{
  "hidden_size": 256,
  "d_shared_expert": 0,
  "balance_bias": false,
  "beta1": 0.9,
  "warmup_steps": 411,
  "max_steps": 7053
}
Below are experts of layer 6 (counted from 0) of a mixture-of-experts language model. Rows are named router (the router's row for the expert) and show model dimensions 0-255. Each number is 200 + 20 x the weight over its row's rms, rounded and kept within 0 to 999.
After each expert's rows: a language model's description of what the expert responds to. This comes from a sample of Wikipedia text that the model never trained on.

# expert 25
router,207,178,201,211,193,237,220,198,198,169,167,194,186,223,207,188,170,217,225,202,239,222,182,205,209,219,198,169,209,222,197,197,185,186,215,185,196,191,220,210,196,192,205,221,235,200,213,161,236,210,172,214,179,185,218,189,218,262,183,164,181,199,171,195,209,162,183,199,171,247,224,189,202,234,155,199,214,206,167,201,202,188,242,191,217,223,178,222,214,174,212,188,220,221,195,171,177,182,214,218,203,200,194,197,195,168,187,203,204,179,196,186,221,211,195,182,214,158,206,223,227,191,208,186,167,179,205,187,226,215,220,207,204,184,226,180,186,196,202,205,217,203,176,181,193,218,187,189,198,236,203,190,182,213,209,242,190,214,203,207,204,218,212,162,187,186,152,185,174,169,172,189,231,203,194,207,211,239,196,209,187,217,242,202,186,239,177,212,184,193,197,217,193,219,198,207,212,185,238,193,208,181,197,181,185,196,209,181,246,215,219,193,196,207,205,210,198,203,180,163,163,229,234,196,204,196,168,233,191,236,232,215,168,216,225,213,229,173,197,204,216,190,186,174,202,196,216,222,187,181,214,191,223,218,219,224
Opening parenthesis, table pipes. Opening parentheses and table pipes joined to a following capital, such as (S and | V in sports schedule tables.

# expert 13
router,227,218,172,197,223,157,220,205,195,201,215,175,228,210,169,184,173,203,202,190,219,211,198,178,223,213,215,201,206,215,206,189,214,191,198,195,235,212,195,237,214,189,198,211,204,191,189,191,178,194,189,206,230,208,191,209,218,220,213,180,204,225,199,185,191,206,210,178,209,230,205,214,186,213,202,202,202,202,163,194,211,189,180,198,194,181,202,226,197,223,209,211,221,212,197,201,190,181,168,209,216,177,244,177,238,218,197,206,217,240,195,177,217,201,215,158,219,194,201,203,191,194,189,220,239,193,209,179,207,218,221,195,212,212,220,165,216,207,179,161,206,208,223,214,195,168,200,164,198,212,191,198,188,232,257,205,219,206,212,183,162,207,194,171,214,183,194,179,163,183,214,204,230,157,209,242,193,255,210,199,242,200,182,178,206,190,209,202,159,203,200,231,190,196,226,269,178,195,232,209,197,200,150,175,199,218,188,226,243,222,218,199,209,201,183,210,217,200,197,215,176,195,230,185,153,179,208,209,169,212,197,179,200,191,229,192,178,202,213,182,212,195,200,176,220,215,232,167,196,178,197,190,228,186,231,159
Person name starts. First names and initials that begin a person's name after by, of, or a comma, such as John, George, Dr., and B. H.

# expert 11
router,177,193,163,212,239,193,225,177,216,195,178,222,192,194,168,213,218,217,175,214,190,223,189,187,186,213,198,199,217,162,172,200,209,186,215,218,199,197,233,186,161,222,187,186,209,235,199,196,191,196,217,201,210,187,162,194,192,202,164,177,221,189,173,201,183,191,176,227,189,189,170,219,218,167,197,189,188,205,188,191,212,216,213,214,212,217,190,210,227,215,207,209,223,195,229,176,224,210,180,177,220,183,205,184,190,240,189,229,197,233,195,204,218,223,217,223,185,205,203,214,191,241,196,172,149,187,181,190,203,182,219,167,170,213,203,183,199,187,164,180,166,209,237,233,196,199,214,205,236,208,178,202,239,189,163,207,168,193,228,178,231,206,215,203,228,176,211,225,183,216,219,194,193,141,189,190,185,193,212,210,184,193,229,219,181,211,228,186,214,175,190,209,217,160,202,219,166,216,191,198,195,203,227,202,199,237,219,207,168,197,212,164,221,225,224,187,212,249,207,223,215,210,193,174,193,206,223,178,193,225,205,182,185,215,170,198,195,197,178,210,203,213,241,226,159,207,208,195,190,226,215,177,205,190,232,178
Compound and suffix stems. Second halves of compounds and base words before suffixes, e.g. sub-way, arm-chair, flag-ship, spr-ay-ing, plus nouns like own, business, Council, Island.

# expert 15
router,160,193,224,172,204,223,191,201,213,176,195,192,215,213,154,207,180,251,191,198,188,226,205,188,176,191,184,190,165,206,202,200,207,207,230,183,194,200,219,232,226,177,183,164,184,225,181,174,204,211,171,205,196,188,206,186,199,191,193,211,208,217,160,183,173,192,212,226,219,213,206,202,167,226,228,238,192,201,212,216,198,234,192,209,177,190,191,186,193,228,221,197,210,229,192,207,164,204,186,191,179,193,219,194,178,210,185,177,195,174,200,202,182,232,163,194,173,182,188,168,210,197,235,209,228,189,193,236,198,214,195,187,175,195,182,181,213,230,213,153,220,207,205,224,232,208,179,215,185,243,221,199,175,180,178,227,251,207,237,171,195,180,213,206,199,229,187,222,195,222,191,232,220,217,187,173,198,183,208,212,213,183,216,214,207,224,213,204,166,215,216,199,188,227,219,196,208,219,200,198,188,220,180,257,187,220,150,245,204,210,195,205,180,241,177,204,196,198,181,197,186,156,181,213,188,178,250,187,214,203,203,231,197,187,190,210,205,168,203,192,214,234,195,206,196,191,215,216,191,219,178,191,217,189,216,192
Table row line breaks. Line breaks ending table rows or list items, plus word-final pieces of place and personal names, such as Colchester, Darrell, Afrique.

# expert 14
router,197,209,207,213,226,210,201,224,208,193,201,194,227,206,185,228,171,205,214,182,205,184,216,175,176,205,200,171,160,221,214,233,227,173,185,188,208,176,191,193,205,185,185,218,221,162,170,190,188,221,227,209,209,214,215,206,226,220,194,180,211,191,235,214,183,196,246,186,207,186,228,212,195,222,224,183,179,169,214,170,164,183,200,217,191,219,192,184,169,191,214,209,187,200,177,191,183,218,164,219,213,185,246,234,198,217,165,180,253,207,190,209,224,203,186,179,179,240,180,209,200,210,176,190,230,196,192,163,144,170,192,181,192,176,198,228,186,207,218,175,219,199,185,221,176,218,214,208,202,217,185,247,189,171,207,197,230,176,219,163,188,183,149,201,222,213,206,181,202,188,207,182,191,193,208,231,187,184,200,210,218,198,203,174,180,165,213,225,207,205,196,180,217,227,202,184,223,221,199,202,201,223,208,180,167,206,174,220,194,208,177,195,219,179,211,211,176,171,191,191,229,183,202,176,221,211,164,230,210,209,209,215,190,192,213,214,198,212,206,205,212,214,170,153,177,209,217,224,219,230,176,175,181,168,193,183
Foreign name syllables. Inner syllables of non-English personal and place names, especially -ar-, in sports and film tables, e.g. Mas-ar-u, Az-ar-enka, Z-ar-in.

# expert 31
router,181,200,200,168,172,218,196,216,240,178,218,176,168,210,167,193,224,197,228,229,184,223,199,195,190,245,218,181,205,189,222,216,209,182,210,189,205,228,220,227,223,183,193,216,185,182,195,202,213,198,175,182,181,201,251,205,180,169,196,212,208,210,215,205,223,225,227,219,220,219,215,212,203,198,187,233,160,194,182,177,206,188,219,191,212,204,195,203,185,207,204,185,228,181,206,182,176,175,202,205,224,197,180,226,208,208,174,182,160,211,224,189,201,194,199,189,206,224,195,210,215,187,194,160,181,219,186,229,201,165,204,172,198,200,177,164,176,198,228,195,205,205,214,196,193,213,224,180,186,218,239,212,191,165,245,205,223,224,187,191,234,172,193,202,163,176,209,203,189,190,178,180,223,200,219,178,162,150,222,203,243,242,176,187,170,191,207,214,188,171,204,204,194,209,216,188,178,192,197,179,166,206,197,206,223,199,219,195,202,199,208,202,216,224,181,172,201,221,174,215,177,175,188,179,226,223,169,172,168,197,165,184,191,203,198,202,226,177,212,216,220,239,207,199,189,154,199,166,211,175,183,180,163,203,208,234
Infobox field labels. Punctuation and field labels in infobox and list lines, such as "- Preceded by:", "- Type:", "Music by:", and Japanese characters.

# expert 19
router,238,207,195,213,193,198,226,187,178,220,208,201,165,161,220,234,219,219,170,199,200,217,201,204,178,203,213,221,180,178,212,197,209,180,187,191,212,179,222,172,200,205,215,226,203,225,194,194,202,208,205,187,221,199,238,219,213,226,195,220,185,193,228,227,202,227,234,177,196,186,202,211,184,234,201,177,210,206,236,192,184,204,193,182,200,198,203,202,184,200,212,228,211,162,211,221,210,175,221,205,217,229,192,161,217,162,207,204,228,187,200,231,206,232,185,167,237,227,207,194,211,187,180,213,220,172,246,222,187,232,203,209,177,189,196,203,181,177,169,208,190,190,168,201,225,181,201,224,174,170,198,191,219,217,177,189,205,222,192,220,188,185,230,177,172,166,191,205,171,194,213,194,158,169,217,203,232,183,208,192,213,220,193,222,207,211,188,201,246,225,231,185,181,181,184,168,177,202,226,210,164,193,191,241,237,205,166,165,207,207,179,196,167,148,206,196,209,174,199,176,193,228,207,225,226,174,186,186,191,194,169,183,211,194,211,165,205,197,173,193,170,169,206,221,180,191,173,200,185,198,228,204,216,179,192,180
Word-final suffixes. Inflectional and derivational endings that finish a word, such as -ing, -s, -ers, -ation, -ism, as in Moving and astronauts.

# expert 28
router,203,200,215,187,204,193,204,233,181,218,210,205,210,177,193,224,234,196,182,209,193,209,229,195,214,172,199,194,203,181,211,222,192,198,194,218,219,222,193,189,230,217,170,187,212,229,208,230,178,232,231,180,186,192,202,219,186,190,196,229,216,200,229,183,183,190,148,237,204,194,190,204,186,215,204,169,207,198,196,177,190,189,195,236,200,155,202,190,218,225,200,203,209,173,173,222,231,204,210,207,188,210,185,226,203,209,194,175,219,217,182,206,200,203,237,198,212,207,204,200,175,219,176,167,169,202,168,226,200,218,187,208,210,188,230,217,230,158,201,181,190,200,196,214,232,238,203,216,250,197,181,159,216,195,190,214,154,208,189,176,237,186,183,225,190,154,220,199,175,187,200,209,202,178,223,219,211,192,189,214,186,206,240,219,230,164,216,167,218,209,206,211,200,230,208,212,240,195,223,191,196,196,215,174,219,184,176,174,181,181,200,154,148,232,175,189,204,196,209,230,204,237,176,184,185,206,228,193,227,200,174,204,201,186,189,180,210,228,224,186,226,158,212,207,168,198,184,208,197,209,201,198,168,174,187,170
Common abstract nouns. General nouns after the, a, or a possessive and often before of, such as time, way, role, people, efforts.

# expert 29
router,207,166,232,168,173,231,184,207,222,210,167,208,182,183,257,178,227,200,198,218,212,182,182,193,176,206,210,211,193,248,203,209,179,202,191,208,191,200,181,168,193,237,168,216,195,178,225,198,162,188,201,178,168,198,156,201,208,246,198,205,207,217,207,183,201,187,191,166,223,209,169,210,194,191,170,213,226,212,205,173,168,232,171,225,222,203,206,175,203,223,196,199,212,159,203,183,231,203,201,166,196,226,186,214,172,188,170,187,213,201,190,204,189,188,165,196,199,208,222,223,181,220,224,211,222,197,190,210,239,224,178,229,195,218,201,165,197,229,197,228,190,192,210,162,211,212,176,203,176,191,163,203,187,210,180,206,152,185,185,219,196,218,220,221,199,233,208,206,233,182,189,213,227,202,193,203,221,184,204,170,187,187,199,172,191,166,211,220,205,202,216,197,197,170,194,154,205,195,211,228,198,216,193,185,196,215,205,201,203,220,178,229,217,166,169,197,217,178,188,200,229,236,178,193,227,207,220,196,200,194,205,243,177,218,208,211,161,192,230,180,228,201,193,187,199,224,176,220,200,225,207,218,201,209,198,221
Lowercase word-initial letters. Single lowercase letters or short onsets starting a word split into pieces, e.g. r-acket, h-orror, m-oth, f-iber, dev-ices.

# expert 20
router,233,172,238,219,196,191,217,202,204,195,205,157,223,202,208,233,228,192,180,183,225,210,191,182,227,200,202,197,210,192,215,196,216,215,181,167,218,200,198,185,217,220,194,197,180,192,204,212,212,206,193,211,218,192,188,196,193,252,233,209,198,169,199,188,212,186,233,190,222,156,167,184,198,184,183,201,212,206,203,190,211,213,195,222,231,175,205,221,186,182,132,205,194,158,210,176,184,233,207,196,187,187,199,196,223,166,184,188,197,209,199,226,205,183,235,238,211,181,200,195,224,220,210,221,242,192,203,231,227,199,214,194,211,207,191,226,202,213,188,200,191,206,188,212,223,180,230,184,183,201,152,194,213,182,186,180,195,172,212,225,216,207,236,211,212,205,174,223,233,186,179,215,199,216,199,211,190,213,189,181,186,204,219,210,236,227,215,216,217,225,200,205,226,217,181,204,210,206,217,192,219,210,228,195,176,180,244,216,249,192,231,191,227,215,175,191,222,182,225,180,156,211,220,183,172,187,217,219,252,177,197,198,166,191,188,185,171,209,218,198,189,178,156,218,195,178,166,214,187,176,164,194,193,186,221,223
Word starts after articles. First pieces of words after "the" or adjectives, e.g. on-going, under-world, gr-adual, hel-meted, plus conjunctions like and, as, or after commas.

# expert 6
router,210,183,200,224,183,218,182,219,215,195,212,192,192,184,207,195,195,237,252,242,220,185,193,208,212,190,225,234,204,210,178,203,190,216,172,228,168,210,190,225,174,172,213,185,239,199,157,161,199,185,189,208,187,161,190,238,208,189,196,203,220,195,211,176,204,188,192,212,176,203,207,172,205,233,208,200,212,202,157,181,220,147,211,199,212,204,209,181,214,216,168,193,212,240,219,226,202,196,207,215,218,181,184,218,191,206,178,199,176,227,209,175,182,174,185,234,218,186,186,232,207,190,220,210,200,225,194,197,190,186,210,194,218,199,210,167,215,174,222,203,171,192,200,189,223,204,191,186,241,224,188,218,206,194,200,194,243,176,206,179,231,196,204,199,205,229,221,177,203,184,214,189,209,222,234,187,189,196,203,229,194,183,210,179,163,187,206,211,199,185,183,227,196,186,199,241,183,215,195,205,220,196,185,188,175,253,181,226,182,230,193,214,169,175,188,170,206,253,228,183,202,174,194,181,189,195,234,197,203,155,197,175,184,163,224,203,210,187,210,228,187,229,183,210,219,206,201,240,210,175,200,189,195,177,171,226
Numerals and number words. Standalone numbers and number words in tables, rankings, counts and list numbering, such as 18 seats, first 10 positions, three, five.

# expert 21
router,203,208,188,205,202,170,179,192,188,226,203,203,174,191,221,186,209,187,178,197,201,180,180,181,202,185,192,224,207,189,194,202,175,199,202,198,197,216,209,186,220,212,239,207,187,198,232,189,186,159,206,213,195,191,192,170,179,190,203,222,187,206,200,227,203,233,145,201,207,190,178,190,213,179,195,189,199,249,188,198,196,254,188,201,214,183,214,170,199,201,193,236,197,177,175,219,195,240,235,201,167,206,159,225,215,213,190,214,204,215,222,191,181,224,215,180,197,188,188,205,197,171,201,206,179,193,189,224,202,158,181,199,223,183,224,164,221,205,196,204,205,190,161,177,188,209,182,222,184,172,214,187,160,167,168,196,184,223,180,177,185,164,166,189,221,238,212,147,229,206,196,214,191,185,163,222,236,191,199,189,163,208,207,208,217,215,172,157,197,205,189,184,204,167,222,204,203,219,186,196,215,202,174,205,221,201,188,176,163,172,210,218,209,181,219,260,194,195,199,219,225,176,206,199,195,221,191,151,203,225,231,221,201,193,218,214,225,226,185,184,218,182,239,188,206,209,182,216,214,191,204,212,173,197,168,214
Narrative verbs. Verbs, particles and auxiliaries after a subject in biographical narration, such as had, began, received, grew up, was ordained, did not.

# expert 0
router,173,176,205,199,221,191,186,180,194,185,188,185,183,197,213,161,209,164,191,172,191,222,200,214,217,196,213,199,198,149,215,199,177,176,200,188,158,185,233,173,218,205,207,177,204,207,205,191,231,200,181,185,161,228,181,194,194,194,228,203,172,173,190,193,216,188,199,211,195,189,190,155,222,177,173,219,196,204,237,229,215,223,218,198,188,198,178,208,196,171,224,202,212,189,185,187,233,227,222,207,193,200,170,244,191,167,188,191,212,183,175,211,164,226,212,187,220,179,203,202,221,185,176,243,164,187,208,186,196,199,196,203,187,197,175,225,172,230,204,201,233,207,179,171,199,190,189,209,207,212,229,184,194,158,208,204,189,220,176,226,216,190,176,201,171,207,205,241,218,217,227,194,192,227,168,162,189,190,201,180,206,204,215,182,188,178,189,183,208,194,191,169,209,203,236,160,217,211,199,194,222,183,218,193,206,154,223,199,177,191,188,209,226,217,204,192,217,198,214,170,217,161,168,189,219,222,173,201,204,206,292,224,201,194,182,198,203,203,185,215,228,202,206,210,192,190,203,181,209,191,183,177,199,210,213,230
Conjunctions after names. Joining words after a personal name or noun phrase, especially and, that, who, 's and commas in lists: "Tom Benson. Together", "advises Gopal that he".

# expert 4
router,184,184,233,182,219,226,173,173,191,175,202,186,173,212,173,196,177,157,193,212,195,197,186,210,179,205,220,206,197,208,215,190,222,216,187,200,198,187,194,206,183,216,227,202,216,216,177,218,216,179,240,194,195,214,222,236,190,175,176,227,175,214,195,189,203,198,199,192,185,225,203,241,204,224,208,183,228,184,214,217,181,167,225,179,173,223,196,158,202,211,224,192,227,208,192,178,221,178,218,195,180,202,208,211,210,180,225,204,186,177,209,209,172,194,184,187,236,229,199,190,156,207,198,222,196,202,234,190,204,177,207,216,214,205,193,202,216,227,210,215,229,191,220,195,199,177,250,232,159,195,224,203,203,202,216,184,242,202,173,240,170,209,225,163,232,231,213,218,209,199,186,207,151,189,169,153,190,173,211,206,219,184,206,142,195,183,174,230,193,198,212,187,221,198,181,183,174,182,196,191,215,184,213,199,174,189,208,198,182,196,180,217,187,214,200,165,218,203,210,231,194,241,206,206,219,202,200,185,224,208,186,217,218,204,195,176,229,201,168,215,189,170,178,168,162,172,187,243,224,201,216,181,205,191,190,223
Slavic and foreign spellings. Single letters and short pieces inside non-English names and rare words, especially Slavic and Polish, such as Matěj, Kraków, -ov, elsewhere.

# expert 30
router,187,179,182,211,208,208,168,205,213,181,213,187,175,198,204,156,214,173,227,183,205,197,212,170,200,199,188,200,241,219,198,238,181,184,227,199,175,225,168,200,232,223,180,216,170,189,197,207,193,181,198,216,158,214,193,159,236,222,180,161,236,191,212,199,225,230,210,197,223,240,195,207,188,219,174,223,162,199,204,196,172,200,191,241,219,203,193,200,180,179,194,212,193,190,187,171,191,183,239,201,199,178,232,218,219,242,156,206,205,200,208,194,186,164,221,191,227,216,202,214,225,212,217,190,240,194,189,214,198,228,204,202,192,194,189,182,187,197,220,175,217,205,228,189,224,169,190,211,239,205,229,187,179,171,215,213,200,179,215,160,193,175,197,200,176,227,225,209,207,205,212,172,190,232,208,159,154,183,216,175,191,212,208,210,206,187,187,241,190,178,219,237,184,188,216,210,180,179,216,203,177,230,204,151,199,201,188,202,203,179,217,189,176,211,185,186,222,223,197,216,206,180,160,200,197,216,216,205,207,173,194,208,189,158,210,212,204,192,209,241,192,189,192,186,199,198,178,166,190,176,179,212,177,196,213,197
Capitalized name starts. Initial capitals and compass words starting proper names after "of the" or "the", such as Order of the Bath, Red Banner, north west, People's Republic.

# expert 16
router,174,223,218,198,180,255,207,204,208,214,198,187,220,223,210,206,216,245,220,190,253,168,223,220,171,187,194,209,184,207,196,190,198,196,206,195,227,217,183,217,193,176,184,208,205,204,187,195,217,163,214,220,204,203,253,190,192,215,177,239,201,169,180,194,183,215,208,189,204,191,192,210,187,190,206,237,185,175,211,179,208,209,232,187,219,177,172,247,202,186,193,196,204,196,226,245,188,211,199,176,178,189,193,185,165,220,229,209,230,182,190,184,178,218,170,194,192,214,214,207,227,187,202,197,197,203,219,192,218,185,176,188,193,195,216,192,213,196,181,210,200,213,213,211,198,207,210,178,154,169,179,203,204,240,184,226,197,220,176,247,196,228,214,226,184,174,169,208,200,215,206,218,184,237,184,202,210,234,175,211,222,197,215,210,181,233,201,184,201,204,187,221,196,173,159,174,233,188,182,213,221,209,224,223,205,206,200,199,202,212,229,202,189,212,199,237,190,210,242,185,223,194,207,254,180,206,181,236,211,166,215,205,194,256,196,239,232,178,185,223,183,207,171,193,232,210,208,222,194,203,181,201,199,218,197,217
Paragraph breaks, sentence ends. Blank-line paragraph breaks and sentence-final periods, often before The or a == heading, plus some table separators.

# expert 12
router,211,236,202,183,230,194,187,175,177,181,217,154,209,189,204,164,197,225,242,206,221,198,245,208,185,201,200,218,204,239,221,208,215,200,161,198,176,217,187,231,179,184,188,164,167,186,205,206,231,203,214,210,200,177,215,206,195,169,194,212,213,200,178,169,221,206,216,180,225,223,201,175,166,207,231,193,200,175,200,213,212,165,202,183,191,168,180,191,199,191,186,196,188,221,203,223,198,229,188,201,200,181,181,186,225,206,206,176,193,221,203,188,171,182,187,239,208,252,189,217,183,193,207,194,211,202,199,192,196,190,200,154,196,197,207,192,187,170,203,194,207,196,184,211,207,197,162,194,241,196,202,207,193,220,210,217,197,203,161,246,229,179,179,182,189,223,241,167,229,228,213,200,168,222,219,206,204,195,180,201,223,187,209,201,202,221,195,239,208,213,194,189,177,211,186,199,184,192,202,203,231,197,205,203,203,171,226,192,215,216,207,234,198,224,222,159,186,246,211,168,198,199,248,202,237,219,235,227,208,194,172,199,182,218,221,189,192,198,194,248,223,231,185,209,226,222,203,202,219,215,194,194,222,252,210,204
Spaces before dates. Month names and prepositions with a trailing space right before a year or day number, as in "in September 2022", "on 2 May 2013", "founded in 1911".

# expert 3
router,217,211,176,214,183,246,230,203,207,208,167,229,191,211,173,216,184,216,194,219,207,187,214,231,201,189,178,173,207,219,180,223,214,173,219,185,188,184,203,245,218,164,206,203,179,210,201,211,228,213,210,192,189,218,197,182,193,163,198,188,182,221,232,226,196,198,222,200,168,207,176,210,191,221,209,174,188,187,187,217,232,185,171,197,193,186,196,179,211,167,207,193,192,191,179,172,190,175,175,186,185,179,211,193,167,208,181,183,176,236,240,224,215,163,189,191,177,197,189,181,183,181,229,207,199,181,188,232,208,210,214,203,228,210,251,190,208,200,230,237,197,217,182,192,221,199,202,207,197,209,217,220,189,205,221,214,217,169,226,191,206,210,229,208,212,165,211,225,173,179,211,200,187,201,213,195,188,163,184,210,159,196,207,238,211,151,217,211,182,191,230,212,207,233,221,204,217,207,210,205,239,180,197,224,190,194,199,233,152,208,202,194,215,208,198,196,190,194,180,178,200,185,201,230,183,178,218,180,220,193,151,175,228,144,206,193,202,205,245,219,202,227,200,223,209,199,187,241,202,219,191,167,212,184,173,178
Wiki section headings. The == markers and heading tokens of wiki section titles such as ==History==, ==See also==, ==Music==, plus table cell separators.

# expert 7
router,203,186,201,168,209,207,196,178,184,169,212,214,251,200,178,188,227,212,217,180,189,193,226,205,184,206,172,169,189,199,184,171,173,236,170,203,213,180,191,176,173,197,220,192,196,196,237,198,178,212,170,197,192,239,213,199,214,211,203,242,252,197,208,222,205,179,189,192,170,159,195,202,190,197,222,198,194,196,224,222,216,212,191,200,187,230,224,213,219,201,191,214,184,196,162,230,221,207,198,220,218,246,205,151,174,232,211,186,198,203,210,203,223,210,175,214,173,194,195,177,199,217,194,219,230,221,189,195,241,168,198,203,214,190,211,218,207,170,184,235,210,178,242,177,192,190,181,181,187,178,191,195,225,204,184,162,189,199,211,183,214,200,210,203,185,188,193,190,213,236,186,208,187,224,226,198,184,227,247,188,231,177,177,195,226,222,247,191,211,247,202,204,207,197,171,196,215,214,232,205,191,183,186,180,203,186,223,193,213,201,196,224,194,200,196,256,194,171,162,211,204,227,216,235,192,194,201,212,197,206,188,204,193,207,227,190,167,203,186,207,158,190,203,218,185,208,184,228,192,206,251,194,214,188,173,213
Latinate prefix pieces. Opening pieces of Latinate words after a prefix or first letter, such as con, ex, ad, and pro; examples include enc-oun-ters, rec-on-ciliation.

# expert 10
router,181,178,169,183,198,207,181,190,229,213,209,165,206,181,161,172,197,157,186,205,215,185,197,150,213,195,185,184,200,235,195,227,222,176,196,175,172,186,192,234,232,206,198,196,196,203,210,195,191,183,168,177,185,191,169,216,201,210,218,194,208,214,202,199,212,236,191,198,203,205,189,189,170,169,161,170,204,216,168,218,221,196,220,208,214,170,202,236,197,220,216,196,223,224,165,191,210,176,182,205,180,176,250,203,218,238,203,195,203,198,196,186,218,196,226,212,190,200,181,194,183,170,169,250,205,192,201,206,170,218,206,211,213,232,187,217,218,220,210,190,197,201,231,204,200,179,218,186,214,209,224,205,200,208,268,186,220,186,182,191,157,205,163,208,217,220,215,224,196,195,229,190,209,187,187,220,174,237,213,170,224,209,183,173,192,199,192,184,154,177,223,208,190,227,233,235,189,198,203,198,186,212,174,173,182,207,217,233,210,225,197,177,204,206,200,201,188,194,197,187,200,218,228,182,218,220,169,184,165,223,245,185,221,201,212,200,175,211,192,186,223,186,216,163,210,212,225,180,203,200,214,231,207,187,206,174
Surname starts. Capital letters and first pieces of surnames right after a given name or particle, such as Del N-egro, Van Bur-en, Ralph B-akshi.

# expert 17
router,203,220,209,223,206,165,152,167,173,199,184,182,191,200,217,201,194,201,200,158,186,168,196,223,192,223,213,219,188,210,196,183,188,198,190,170,206,206,195,159,205,190,209,191,201,211,216,209,212,178,225,205,247,209,200,196,204,209,207,184,188,188,200,215,175,196,221,242,191,227,189,179,194,191,187,172,185,184,191,193,196,232,233,164,201,202,216,239,200,189,204,189,181,177,226,181,201,224,200,152,203,236,197,169,206,166,233,207,213,162,164,211,225,218,212,235,200,199,218,205,194,193,193,187,215,214,215,195,217,215,178,217,185,235,200,229,209,209,177,222,233,201,165,193,177,198,175,186,189,184,212,189,224,212,193,185,186,217,195,228,195,226,185,203,234,184,190,196,213,194,192,198,189,207,177,194,236,213,171,192,188,225,207,215,196,193,203,164,239,218,185,174,190,172,164,151,212,206,166,192,218,152,215,200,174,189,220,171,216,163,203,198,236,164,220,232,203,176,215,219,173,151,183,209,195,186,221,225,189,206,198,186,198,231,188,216,159,214,192,182,185,213,235,204,200,229,228,194,198,200,167,202,199,214,226,199
Articles and prepositions. Function words and merged phrases like the, of the, in his, to the, their, its, usually right after a verb or noun.

# expert 1
router,186,204,192,240,185,187,246,190,187,235,193,239,221,218,230,218,217,176,190,192,168,194,205,237,231,203,190,195,226,210,179,164,208,213,194,205,196,186,191,214,173,220,224,226,211,170,185,214,167,215,216,192,203,183,201,238,170,209,171,221,166,219,183,189,200,196,148,203,235,237,216,205,181,187,223,197,210,190,240,182,189,179,171,174,194,207,217,222,215,220,180,187,180,199,166,204,216,218,223,174,219,209,219,238,192,206,202,174,193,216,217,244,162,238,209,210,173,199,225,172,210,206,172,193,192,198,201,167,199,173,190,212,214,184,205,184,208,234,181,162,185,203,196,199,186,219,226,200,219,193,232,199,215,223,176,196,194,186,187,214,216,201,169,217,195,186,219,220,208,208,204,221,216,166,197,201,189,203,192,259,164,189,181,195,198,188,195,180,177,183,188,191,153,218,180,200,180,168,210,215,195,203,178,205,231,176,197,198,218,210,186,168,168,207,177,238,201,208,214,229,213,252,178,206,205,209,206,191,218,191,195,178,188,190,195,190,199,232,194,206,195,221,216,202,181,170,220,207,165,190,225,200,176,204,196,201
Sports career vocabulary. Sports nouns and word pieces in athlete and team articles, such as season, career, League, Cup, coach, and pitcher.

# expert 27
router,209,211,172,192,178,259,207,208,219,181,228,191,212,189,215,191,194,181,179,227,205,201,214,207,222,242,175,209,204,227,182,200,173,207,221,217,206,201,206,199,196,190,224,200,216,192,192,207,205,203,196,193,202,207,223,234,218,164,206,163,230,207,176,184,214,234,173,156,182,185,224,195,244,184,196,192,194,203,209,239,221,189,228,199,202,250,190,199,219,195,246,196,214,183,198,193,194,192,223,233,230,182,213,189,193,216,206,184,167,226,181,187,231,201,185,182,206,182,162,198,181,171,209,216,213,210,214,224,158,178,239,193,229,196,185,226,198,192,222,229,177,198,220,213,228,236,205,191,196,214,210,209,185,198,220,207,236,217,204,197,183,208,202,193,226,198,205,247,192,190,235,178,180,172,190,175,179,215,171,210,199,189,206,183,200,204,160,201,216,185,199,242,197,230,206,181,221,205,181,210,196,243,175,239,189,204,210,205,174,207,199,188,215,218,181,190,187,184,189,211,180,231,230,174,240,184,169,191,158,174,227,197,218,184,198,190,211,197,192,219,202,193,172,177,214,195,225,196,229,198,222,211,239,208,221,228
Place-name endings. Endings of place and proper names, especially US states and towns, such as -ville, -ington, -shire, Idaho, Carolina, Whitehall.

# expert 24
router,177,182,161,187,226,205,165,211,211,198,219,217,194,203,191,168,183,211,182,193,218,197,208,150,200,197,186,211,194,211,203,220,225,229,216,205,160,210,189,212,205,198,173,208,162,192,176,200,202,208,204,207,139,214,209,144,207,185,207,185,183,193,181,206,214,218,196,185,213,218,187,242,208,230,210,198,187,182,190,213,200,190,156,221,168,188,224,187,155,207,197,214,199,172,215,169,201,190,231,197,186,191,212,197,235,211,197,209,177,186,215,205,177,205,186,193,209,195,214,217,194,198,185,218,214,190,206,232,206,208,189,193,186,248,178,178,214,201,233,185,157,215,204,215,207,186,221,194,171,215,229,184,177,165,222,195,204,189,208,200,200,156,226,223,189,207,204,216,206,206,211,210,216,222,217,198,149,184,234,223,207,224,183,188,184,179,191,231,232,201,208,204,176,187,226,194,196,199,189,198,186,227,192,212,211,204,166,217,186,194,183,206,174,212,160,155,205,233,172,182,233,192,231,175,221,181,218,178,239,188,181,228,205,190,221,220,236,183,211,170,210,201,193,195,166,200,191,181,177,196,172,149,219,225,201,208
Infobox lines and name pieces. Line breaks in infobox fields like Country and State, and name fragments such as el in Tel Aviv, Telugu, Virani.

# expert 23
router,232,211,212,223,208,149,171,216,201,202,177,225,219,220,227,201,196,177,185,177,143,213,195,231,187,181,189,218,170,145,181,218,199,208,195,226,228,199,218,174,196,193,205,207,201,205,185,182,206,194,218,194,220,199,185,199,186,170,230,171,212,176,195,184,178,177,210,205,216,178,205,190,227,174,214,226,183,201,208,192,224,178,206,194,191,168,220,193,205,188,201,231,187,201,225,224,205,209,176,179,240,205,209,198,174,221,207,231,177,190,196,197,229,183,189,206,178,197,220,208,176,213,220,164,206,217,206,175,177,201,227,250,177,212,152,237,201,205,212,197,206,206,208,166,192,166,195,197,201,185,171,185,205,195,189,200,198,216,203,207,219,186,200,210,168,201,230,218,190,191,202,172,196,162,228,169,226,218,155,189,196,182,225,206,184,225,217,176,206,191,187,205,218,169,227,182,195,205,180,204,225,220,214,180,221,183,209,138,226,169,204,197,183,178,222,232,213,171,202,208,207,185,169,222,193,188,211,211,202,205,239,183,247,212,178,187,175,190,182,177,170,193,221,216,212,210,201,168,198,207,177,222,187,191,171,190
Adjective and adverb endings. Adjective and adverb suffixes and quantifier words, e.g. consider-able, unanim-ous, clear-ly, -ical, plus some, many, most, other, local.

# expert 26
router,176,199,212,203,211,212,172,200,207,216,203,201,205,187,217,235,201,194,200,226,196,177,178,194,217,183,187,167,221,199,204,182,195,209,197,204,174,208,215,187,213,200,191,219,196,181,211,183,212,206,179,220,218,194,202,169,194,198,228,200,172,216,178,219,159,182,250,187,195,212,233,197,238,181,222,209,237,216,184,189,152,178,191,204,188,246,174,188,227,175,232,173,227,187,230,227,155,211,154,222,190,203,219,235,202,205,234,195,206,206,203,180,179,179,172,209,205,187,234,184,223,207,189,193,171,179,169,174,206,203,201,204,210,194,181,212,192,198,227,251,190,194,181,222,200,203,206,207,182,176,199,248,181,217,181,205,223,210,214,193,221,238,223,183,218,221,197,162,218,166,199,220,229,218,190,243,199,173,242,210,203,208,208,232,178,187,209,214,209,189,207,210,204,242,154,196,220,186,183,190,187,204,208,207,155,175,216,224,204,216,215,221,212,228,193,197,197,204,183,180,193,187,197,215,195,229,194,253,214,221,167,182,212,224,196,193,215,204,188,239,212,197,190,204,241,204,222,208,186,198,173,213,188,217,191,203
Sentence-opening words. Sentence-initial adverbials and prepositions like In, After, On, During, While, and the second piece of Al-ong, Am-ong, Un-ited.